From a checkpoint of a small mixture-of-experts model trained on Wikipedia.
Experts: 80 GeGLU neurons an expert, a softmax router, a shared expert of 192 neurons.
Below are experts of layer 5 (counted from 0) of a mixture-of-experts language model. Rows are named router (the router's row for the expert) and show model dimensions 0-159. Each number is 128 + 32 x the weight over its row's rms, rounded and kept within 0 to 255.
Before each expert's rows: a language model's description of what the expert responds to; "gets" lists some tokens that make up at least twice as much of what it gets as of all text. This comes from a sample of Wikipedia text that the model never trained on. Tokens count by the router's weight.

# expert 32
Description: Lowercase consonant word starts. Word-initial lowercase pieces like t, sp, tr, pl, sub, dist beginning common nouns, as in t-ennis, t-able, tr-ade, min-ister.
gets: " t", " sp", " tr", " pl", " sub", " trans"
router [162 113  72 112  78 181 135 140  87 132 106 127 162 187 123 183 137 164  92 123 180 147 138 155 158 115 118 115 172 101 130 151 103 140 111 132 164 119  79 181 143 149 138 141 175 139 106 168 144 101 140 211 211 139 147 137 115 215 115 116 140 160 169 126 130 103 154 140 145 171  95 124 107 141 138 121 117  61 130 106  43 164  93 143 157 125  56 184 191 163  73 143 111 167 187 117 131 104 100 174 136 148 143 159 114 130 141 108  94 122 132 111  22 164 172  36  95 145 138 143 145 169 128 126 118 135 137 179 126  92 134 102 107 171 139 151 152 204 177 130 108 133 141 109 156 113  91 140 151 106  90 160 167 141  69 139 130  90 124 103]

# expert 22
Description: Mid-word consonant syllables. Inner pieces of proper names and words after a letter fragment, such as rom in Dobromyslova, ul in Kabul, it in Detroit.
gets: "t", "ul", "ut", "let", "rop", "rom"
router [ 60 116  95 134  97 144 132 139 135 131 233 177 124 137 160 146 121 117 115  42 155 126 138  76 136  99 156  64 122  90 126 146 100  87 162 106 120 141 112  20 208 149 143  76 155 133  90 168  91 107 100 184 122 170 127  74  89  79 164 140 122 102 180 180  88 131 175  88 158 133 120 125  85 128 113 103 116 177 119 147  78 135  95 128  97 133  54  89 181 166 171 148 113  71 168 128 135 106 107 111 109 106 160 114 189 148 116  92 131 119 121  86 129 167 119 112 188 129 160 153 176 157 152  59 107 114 153 141 126 219 142 133 129 121 187 131 135 145 160 170 135  86  60 139 186  32 139 150 101 125 140 152 143 106 118 120 163 136 116 127]

# expert 40
Description: Short syllables ro, se, co. Two-letter syllable pieces inside or starting words, such as ro in abroad and approximately, co in cooperation, Bl, Cro, Mo.
gets: "ro", "se", "2", " Le", "co", " Bl"
router [128 165 105  79 171 135  73 128  79  85 130 149 137  78  64 183 129  65 141 102 199 117  88 144 122 163 160 120 155 126 128 114 155 174  63 101 107 162 128 110  73 142 109 172 127  87 159  70  89  90 167 123 144 113 140 129 111 134 112  97 133 140 137 159 111 168 177  69 156 128 126 111 110  65 154  72 178 111 171  75 154 142 164 165 118 125 154 169 101 124   0 108 132 126 114  76 173 151  90  97 135 154 148 125  78 118  86 175 138 188 124 139 110  95 160 109 130 179 113  81  89 118 136 143 133 105  99  65 143 163 146 123 103 117 180  91 131  79  93 146 119  45 228 131 125 123 113 152 123 150 118 182 119 119  93 116  90  97 149 180]

# expert 34
Description: Leading date digits, ace. Digit pieces starting years or scores in tables and dates, like 2 in 2019 or 1–2, plus ace/aces in trace, Space.
gets: "2", "ace", "1", "aces", "3", " place"
router [163 146 145  92 118 144 137 145 158 140 126 157 102 133 158  98 111 109  84  58 113 129  96 157 129 151 198  83 113 125 134  77 129  96 115 155 153  87 173 136 126 158 128 116 119 133 109  86 107 130  85 195 122  87 116 118 107 154 103 136 116 131 129  93 155 102 132 111  88  90 126 170  76 132 149 162 143  97 101  91  95 178  31 121 159 106 123 169 121 175  90 121 122 161 142 110 112 205 160  97 102 116 151  82 149 113 149 117 134 119 143 132 157 128 122 147 127 113 176  30 144 101  98 106  96  96 154 137 116 132 101 102 118 126 167  80 126 152 195 156 125 113 137  90 204 121 129  74 184 158 123 137 138  74 111  87  86 172 122 141]

# expert 43
Description: Digit continuations. Digit pieces continuing a longer number in vote counts, years and measurements (9,530, 1,830 mm, 1952), plus - P before Phylum in taxoboxes.
gets: "3", "4", "5", "6", "7", "8"
router [139 154 166 164  91 176 148 141 133 141 190 158 134 210  97 103 168  85 134 149 141  81 151  98  84 164 170 103 105  80 139 142 106 117  91 133 171 119 117 106 132  86 115 161 123  98 153 100 175 108 130 136 104 228 144 100 112 107 105 166 111 100 177 136 136  84 152 168 163 160 139 185 147  91 148 118 142 125 126 172 135 143 148  68 117 132 175 117 120 153 108 136 123 170 177 167 109 135 130 184 126  76 132 129 158 154 167 124 157 132 121 123 174 103 172 123 138 110 102 106 131  87  91 166  73 151  89 144 120 194 185  92 106 124 104 152 148 143 126 107 162  97 135 152 144  81 180 132 153 146 125  72 144  81  89  87 109 164 144  90]

# expert 35
Description: Pieces with p, it. Word-internal pieces it, ip, p, ap, up, v, as in Invitational, committed, Interdisciplinary, relapse, Tupolev, simplex.
gets: "it", "p", "ip", "v", "ap", "up"
router [105 134 128 186 165 192  80 111  79 139 135  76  93  88 140 125 221 184 114 147 170  97 123 125 140 106 147 139  58 143 129 157  78 129 127 105  93 133 183 155 157 125 145 130  64 169  95 141 197  88 116 108 145 194 184 112 188 117 107 118 112 158 121 120 113 111 168 149 154 122 142 128 117 143 148 121 133  87 128  80 184 146 145 112  93 104 190  68 202 180 136  77 141 122 164 121 139  68 157 104 127 149 117 109  79 153 138 183 119 154 136 107 123 131 135 101 158 154 116 147  73 178 108 118 121 158 120 109  87 202 152 143  96 149 139  89  63 100 152 145 129 109 102 140 130  66  93  65  39 133  83 104  99  98 106 182 130 130  84 151]

# expert 33
Description: Taxonomy and Latin endings. The "- Gen" line start in taxonomy boxes, Latin suffixes us, um, idae, aur in genus names, species and gen, and coordinate symbols.
gets: "us", "um", "umb", "uc", "oll", " species"
router [ 95 148 109 152 175 110 102 105 159 126 107 142  95 162 153 124 173 138 150 136 130  79 137 118 153 124 111 148 101 134 133 226 130 155 162 103 135  70  85 149 173 188 104 144 120 118 133 135 161 136  94 112 123 162 144 168 128 111 120 164 110 149  89 164  95  89  62 151  85 107 139 139 140 167 186 150 152 199 112 124 161 143 145  92  82 155 128  86  89  96 124  98 153  89  65 143 120 135 103 115 147 172 124 150 160 175 148 154 109 146 136 111 156 181 113 146  83  86 130 161 129 145  79  91 131 112 169  88 156 152 154 127 137 144 150  82 215  91 174 143 114 130 131  90 145  64 104 155 150 164 101  81 141  88 115 105  70 160 107 111]

# expert 13
Description: Mid-word re/im pieces. Short word-internal pieces like re, r, im, ir, ax, ens after a first consonant, as in treated, extremely, taxes, electrons, Sinsheim.
gets: "re", "r", "im", "ir", "ens", "res"
router [136 143 107 119 112 210 150  78 112 121 140 142  76 198 154 124 140 127  90 124 127 172  87 227 121 103  85 116 116 108 124 156 161 136 142 122 144 126 123 154 159 176 147 126  98 118 127 116  75 107 148 130 103 127  89 102 144  78 101 144  96 171 138 114  77 147 124 115 124 168 124 126 156 152  98 120 148  76 109 124 113  95 162 158  61 109  53 129  99  66 124 117 154 127 166 143  97 120 190  98 156  80  91 101 145  84 154 112 143 108 147 141 106 119 144 145  90 126 147 165 128 149 155 156 124  99 166  85 125 161 171  74 104 112 155 142 175  60 123 137 129  96 121  67 119 141 175 110 112 146 114 149  96 141 103 152 157 196 117 152]